{
  "n_layer": 11,
  "balance_loss": 0.015,
  "vocab_size": 39348,
  "rope_fraction": 1.0,
  "init_std_qkv": 0.0268,
  "init_out_by_depth": true,
  "beta1": 0.9,
  "beta2": 0.95,
  "weight_decay": 0.18,
  "warmup_steps": 599,
  "decay_fraction": 1.0
}
Below are experts of layer 4 (counted from 0) of a mixture-of-experts language model. Rows are named router (the router's row for the expert), down (a neuron's output weights, with its number) and show model dimensions 192-287. Each number is 128 + 32 x the weight over its row's rms, rounded and kept within 0 to 255. Numbers have three digits each.
Before each expert's rows: a language model's description of what the expert responds to. This comes from a sample of Wikipedia text that the model never trained on.

# expert 27
It responds to: Commas in running text and dates, including those fused with quotes or brackets, before and, which, but or a place name.
router:134125086138177119175127164142144119104141152094094121154155163140143073075148083126096131133107128124156168069092158149109066163173093102081073081139138172109111133096193105124140084121108102135135126134124089123162090130132146142123145147182189169210139127095132127128139078169170086191
down0:106099162138153098168130137145134139171165153120178103131048146135117138165111087070155180171136180103124117094114095098093138081129168084111148133099145164146159127128116147083241095099146145126154122136120143101118150131157145140153160107140142113128125131122073109125078106105135160143
down1:120127175151155172077111155160114163142161140165072159109115137131132169120073127150114159172154156100132199097107133092106109045113138170060156116152094129119070180161141144131151123099096128104122094106152168150102118121067098153149138105117124142171114127115181078132109145171129122173
down2:153122178173169112153117142064143174102083065081077087113126121133114102137125147044151129152147125188131134111171152111127128163116138131122132111085185077127131125118119141093067200081137172102129120118125059154119106139110100098098101124131126177118124114129181099094084118117128122133
down3:114074136098104122085122182089168085112140150152111109181132128161105133151103135094139125142164163108139127117153122141084101134070108120102124128160146122107192117187145091110047107126151186149112154141118088143077116166082100148090127133135122162168133131089126126109110112097101120145
down4:156151179136164218169139077108099133145083113140086127149158172100144120113165150077113117073141093124206134209129166127134104109145144106123130076112123108119107093140172172208165139122089109143136104157183083201156139187124091135166156167108137110142094131159139123140149125129178148149
down5:073099175123118106114148055059160146082118111111111167162139167179115122084174157136086070107097147098100094118090103119156136092152126108070060056103126091144155174046116111131157158132091150133117127164030136160125159113174123036114093114141128138148162161110089147120094122118187127161
down6:146132130157106065132128091140114177162053086140189144184129101172089096159140131177136105160106157108095148147131135158093166148149101146096169144110119126191144130116123164126024192085118158123138089127151084186122171087083171188112074116193162145146100145118149146151180165139089171174
down7:117124139159108156182184118078133106132119071181074192075148175109084142036204144119085129141059141139116154134161151185160164097118066146136144052111137138123108143140127092187147119095150096151153179108177080165116147142140129106148142127102180059131113102121120191149152097119136142141
down8:147139091096128104135114143129173119117111145135136140159116135092083112144130132130124074155104172132142064152091104103081129144046131186129132096117111101160202072089089100124129163125166123166175161152131135159128121085099110144117145152101162110103155127123192134122100103096073116141
down9:135123122115098105136119166142131103122175132142156132139152180064034125130100082166141097094125109161157141116163131152119169174156088072184111130168153103114142144081147100126159135123164113108101045137097098093151015061131142082145159090077156142131083122192143134139122155163106107152
down10:110117093109120173084112073145128107088146158086102133076128116113113132114179105129162146154135062098101088171148132162115095070155072115099119103125146127107137113134129133147131132119131115137075147166165133176120150074096146137114117113156065114095121174175178094113145173163138101135
down11:127120120131155151089190137166136143130172125096145107147156173115136171088117111100123125106133081160131120147175169085113136201154105113158119149106115109070098122143129133080160083113184143114136127129140169077137048112152130101083054040163180153167136099139146122140145105147131151085
down12:116119153177126166196108211128149092114185167061141097205108198111080082161120136125104113079107154152151111059162076076117086122108136103092130138172060110142168103127127106100094137116177122127068131144096152108103172155139159158074110160100186171121149146128131119133119108184166144181
down13:056102182074104147102150211106173170074127186105063158111138156098137131119105156102105117068129157102209121112161135144139089089179160166143119141162148122076079133102158113156175134129148124144085090123153109179200138087141129142158133157140103096155155112150121128147092070120149141105
down14:126126132157171158186114172100189114097134126073142150099147142088151108061119140179109092131129113113139076100135129190081086118115129146127127112103093084112155102106127074169147094133159097158161125156163132239089150116165153100148166137114120070123144146175145168128078148098149068070
down15:119115123152105136123101142066123084134050140087142107163167127154132146131126071094066049123124108140122184128145119140138118224145121157155077149131151086203124099072136071158101097077123167114200121097143145109126136177144137143098108135151117081129080143183124117132191131127098130136
down16:112102173120094135090112111134096125168139144134188151160159141133127106168125144113137107129097106187111079176124106092088055139095138107108138165131087089117110128108153094144047174133138089080116184133183109104111152115092148135108116109131136161108118141120101147124094102132122154114
down17:110113129097144170145142139169116128154144071166156172120107157118169145138127136143112129103128123089156144120090138100122120081115104102174156148117089145027117132176184103125126124190065151114100109096118123084146077070135116042152111177109070140065159128102184125193134160146140158141
down18:079083113103126160065120141142136131150188155107117122143127123128118197091155139129165118111132103192176063115110107073142102151164117119164076133149144097057091167117146161116171091127165113067134117176119160026164057056142133131115123119124148135131183107149165143174114161164183118104
down19:181163104087113078132063123097123080201146081147154145136104113149145118133144165201157141049150145123097139155079145161158162206164088147147103141061098162105144131136138128141135076143175130107133131132096110141122149145177153082119124175145109155082131117145122179145094177103119114058
down20:154142082131093143135141149134107135068168117132053099084133080129132181105101115135137161123084177133064135111133098128137249126095108158110158180144087103173111195155118078110125127172198135148147119103122094143144067068098116162107065140123201102136194138081142111114135184142091108096

# expert 28
It responds to: Particles and prepositions before measurements or complements, such as up to 56 m, the opening parenthesis of unit conversions, well, number, set, from.
router:167167101169160099128165145117151112136119110119166174170112116147144101108115148110118090058105150110092126141122170199145165165092142194164167101128154125130144128121122134104086135188131174073100115076140178107170075148114100183121054097153075061136140140092141104134077097164128125190
down0:130133117159132124143132093088144106119091147130217146147083123137128116171152081157146166071141114086135124140135093150166196136095122081114185122180106080153125122098120121184108138078149158101141097090174133139184085131158104124117122223085078132192144119070178108153116086116162105161
down1:118066109116142104101147084142140136141148108131106058100112145135103131155121109156102134108101115111175124161135068101120072179137169111113169133137090115150102118142152090121181105118124099055120119122105114117102108079124132140131099130100142103136108072165101135117099188119129179161
down2:145130145080147080177151189118113115097137041175089110132143105141149159130111176112141083131155138098139082128183126118109105095134189134189127125166125171163094166112055158128110109154178150168161120139154101108152132160099098187135123133100144134069174135157137132147126166105122179119
down3:158218138100165184150189167138132096124150090161151189171128129202149117142099197121147159131138154164086117119160125183141087181074207125115169150147111137090153104154128092112138159114156140127118123151170143162093120107062107118170059133155097134141085131139197091131115072082112161113
down4:141158143101134115143136182142122112098147142151153189120141156145147094111121097140098166148148082119159112106181173161129101084145167105138122152144181097063116118170084111155096116085142090175143138181184095197133196163051111156153154161146120190143129106137101183143131116141118039171
down5:135075121138089144096143107119138097137143185170112162140161115105146113152116106138070162079059182210140159109156146139154105134143153121075165125114132137103156128087119138108100144116125147093166130146133133098128171054065090123143097138160122178162156114178150095083115125159161186115
down6:123196081136163133130090118156197094164121116127151150124130144130130152157117158172084109120106166182144122166164107179178150156176157198115106121089127157124119190083167125138148103126121117175184099118147125064115114109141146158122125138108111115102161191071120087130130107098138094128
down7:091148116158164083138151138141096123151117106130114123110179138105099147059132141117119139161105196139144137110168084136159066176130136177115154158139107193110091146165115155084142145144105097178160135148130094097158094072132168142094090160184106162086124122153111149148033211158100181152
down8:103152086140156107169096149059132178132122138118063109185082102074161150206124164131183071133115129105138123091150152199153140145103178140135122101177120130084198206157123116141094115083117160127145120131088111161184132110129224167137065167145116110087159074119094166138161128127108173106
down9:117094098096077122121129151121145111103132124087115069095077137180182164105114120149178109150168102081129099109127061070100191141133088116081139128148098135152121171194095140132085071108120138145138123092128091087092127114131118099089149162066132073176133175123115155122134094188130166143
down10:113136144092143159176180140108165092110125123163121139205069093067125138101106100120129162057133109152147089095194133130133127168101101146152124157169120051150142218086091125122179139071183195065110097106096109102189148134095086096127119108114115149174149153115131124155174079123101143190
down11:132096112166150144108143152123107146151149124153109063166070140192134126105104109176127140109135147107135188127148155087163105127111108104163114159117144122156107100141111182058124071102131164122158149149153159145152112120096207097110181141114184099169107128103138042078083138120159077163
down12:095112091121148131078098163138145113150119112152110125087173141123107122119111132101104090107105101041142141148096127140070136108133141111102092174114141140217082159118190106084122116194156113130091129172137161110182108125199116070117128122102186144128163154166171111164134148131076118126
down13:185123077166134110149176136134107157088169120103136110076145081157085140148130106097093142098104105174119092115157165141114161134138125125104087174125130146048153144173124124112163097106083225141119144167129147089090141167135169067109139055132141156092145196097137133115119108179163120096
down14:128092074081150112125176112140173125100108124128187092153059113119165127139099108147140155049122182091159149164105105125126122201114141125079158149081127160132128166109122082148088120049191178145143143111110150093107149152129121150119145162170121136104106162154142161098082128161117104139
down15:144059124171172138133094104148108141143142092084062176103172098148118177148125080051146186080148103218093062136192149106166123138102144136134136136112179113188093172099156151114107100103126088083168034106114085111140149118122113152083117125109114161124113154104084151120171168085133122110
down16:191172115140072154134106103171095121115129092103104108150144166144156082143163141120105131157082101112089107082141144120120074097198050133107138154122078119077087208095100131153193102150087170148151125117149137148144129085124153091163082154134146156119153125096114108168172127169171118108
down17:083172171074178152162147130057126117164150171143054111103090175074134154089128172124125078123143113119156063124182135208179178092180157145119111130143137136099172136088095137148099159173156136106164139104107177029106101148136151163059069163113120138128138138128206173120106140120144135185
down18:101107140113140123162214071120158130127082162113179154107095177104126132092113143167165170121218149053146118182070132119109162120095149068078143167127142137060138128091118107141118145137130169085108124094143130108134118097109090147100150133094084167118128103185184141148122110134170153111
down19:185120144127133124104100091166118145171155175089099107175144121117135097107073096228153079094142056172134086134150173118126121116137159103164121053142133182127100116118150056122119139169153153098099142142110194157122148111145101145099120133140159101206141171127160188140115111136089122115
down20:156113125124144122171076137118138119170132108101056108117129144164147138130148146065172155179152155134109158166130144144105072181151144145145083110141123136212111139113157145111107096119169138105158135091176146143120134121087144108088080102091120087205095118120171130119112157116146166122

# expert 12
It responds to: Hyphens and en dashes joining compounds, chemical names and year ranges (battle-of-the-sexes, 1512-1581, 2012–13), plus both, latter, modern.
router:097112144123089144155127091132132124142073058074166133133140114138152141151113108107153147108168114110137115099113178100143127080126161141000181152117096117142109124100087157091137123140126109112123084146127145094144107133141140114164142161162171179063148144115105111115111143123131175172
down0:106144149139085158159149094117126129121093097115116148141140148167099196165103161170154106162139205100133079159161074197087174115108122134080131101119147104153178176101095172045113150138146154148151122193159136144094170121096082082175107106174101091146147161144115129112123139111089168144
down1:123195198167066107140136121088153150141090122128151134133063173135160177146115105160106120071178068115148099134159094139112128193171140071131144147146154107116112112148155204144134160122099144073122131119091183086146137111169126137134167168133110137152179157134108097096084098142110148146
down2:115123138164144161119101144195124117130117157123151106126142098122171132125123125094149132104176135139125159162087152128108081110099084115159088167130098131165133108117138124155076108125171066167102125110093154124146156156050149118128179116116131138122123088105124110084143033094088109128
down3:150142108102151109135156139089123084139185084111107131143125151120143103087102095134125145098127130145142069064210094057110133167160076074062192180116185141034130143091084131112144177172149089112103145118170148158134170144164169148091177138140193156123098167137067143121114173125097055114
down4:131134149151116123100113081122195126120121147102153202080170176091133098125063103135169163114133147089150166141111124164153171143165075112123089176145151099088140118098144197132114114102165140164036108071104129140134133217076137154108070172073193083155134178151125167160108117162161163094
down5:108126063124137057097168080120079180155198114197075191139133107170156191096132137110092136110122116170129134088158154106168121120168058175085053183131088160081184156087085045166140114126154177165134157113117135118082152097098171099131151130147116142092181091088086095138118115116111090133
down6:099148164108076089117138182058184114128155083115172142109124112133152144119134167079092136149156142135176074139185126134132085116111116142114138133078091153088134156149115070158120103110109084116126082092107133182172135166145121126166141127123166096053153106104130147118115136222141141156
down7:090157107124133067157139160169095143120126103135101163051120069139214172069117122113136139129204151107070154173072099134142149071186070174142160081128129155086124156155107154130151155129115101088142144092066080144185129077149134113097222191149110102150142158058111148113126076132122152143
down8:130118121179130110104157128157120140160130062179091154074157166103150119170067107154108136114100110129135148157126142136135176090159149143118103175132126092160152121142142111095162116143127083171130112138057193102168183145124117167106069105116175087153085169143173109090087079161119163148
down9:167115151141128097112199103119141157100158144150175086142075136040105087072079158133157163170157150183102135160168111129140179184141117164129120118151119107137087143164106136111174154109143131112103128145073092096175048178143035090101117128087116066117148132077121120172119145151103063116
down10:087158045121161146120059098144159135093056112104125176184073118109148132147057173082113141082129129154172143141135140124153113135126137192122100117062096087128195131078178053039094144057096132154108121189096220097174162113114129089117105192142044075142125077177131126112178098115112156166
down11:101127178156107194152140091136105143081149144078119152125171156110166166109135115146152137098086050105143152150085119116144137133143170047153163126082136154181115132101095175149129118154093140073148160177122148122102111124152145118121095111111173135138157116144174153133133079162124085093
down12:135085155124153138132172108135115111104133166136119127149152111088097061146093099113116089072133134156148162144093070063146084106098178111133180162118117136157138091201093143157149060131149073168127141156191092158116133113115139161086173063064115151129168164120129111151177064134138061099
down13:072128103106153130090104124109157073145132183138133144130079140154137189051122130074092163132114152095084142186151106133096141167144164128159156104144190145107106105160100102200153085127179092048063113133138106167106160106178172148115176134208079150158114113146121108164171160145103107156
down14:143075199107172128155137150126126137114135136140149095122140135108060115115143146091143152119147092119147124111163159082144119102103072163145100141122134126098121136092168111095128150139090155154131107070153070161161125051141124151125170093130149170108063174147114121113124156088109150147
down15:134128167161163107163117176177088085127158129138179107081108104171130114108173147152150129126076160158036135108167141102187088119121195143104119187094111106073150154149085171134114175093143101132085123144092080191148176117091170170123187165078148123093178143153101038126168121085164143113
down16:147181134141163103133079085122129032144099109127136151118101157160120120182164175107131115139133142160099113180100151055118080163081100158127133088069079136090119130162071087126148122066167133121127153103082133124162164102146100133116141115160179095131096130186120130123139127130123184112
down17:108097172176207146149102132106119140149079109156065121218089065152096091099132174145098126096115125109127131160139140140065085206063102107130104189145096152172153063150143104145137096145193145168157130174151080122109137084090165148094169112150126201080134125113115109131190099112132143134
down18:128173109161121139130076164111192162073078078142167097160142139113106153138137112148113149121165107146142188084111180103122150096106085168123180089189097161148145115136179090153144079120069120125181170103209072140176085062189115120118162122190133102100071111121143170141077095121139136115
down19:098127157112156076134107197157088126171111099125176110129084104174106155100143135053100146141110190122089113137090136122138099139126100095073102127200141163111128175145116124077177167114110112133086140131115158110065196112115158125116126151110111130099165111204169114137202169157127167127
down20:116128072156127184091125193158073105060127099086138127110092109108087022088149137143128123121061153179138120120076198102102073122141128177092130149134180149146107175164176141161159089099180149176148050120153125135218171137115150156104158084083086178076157172149121118126119086147121085164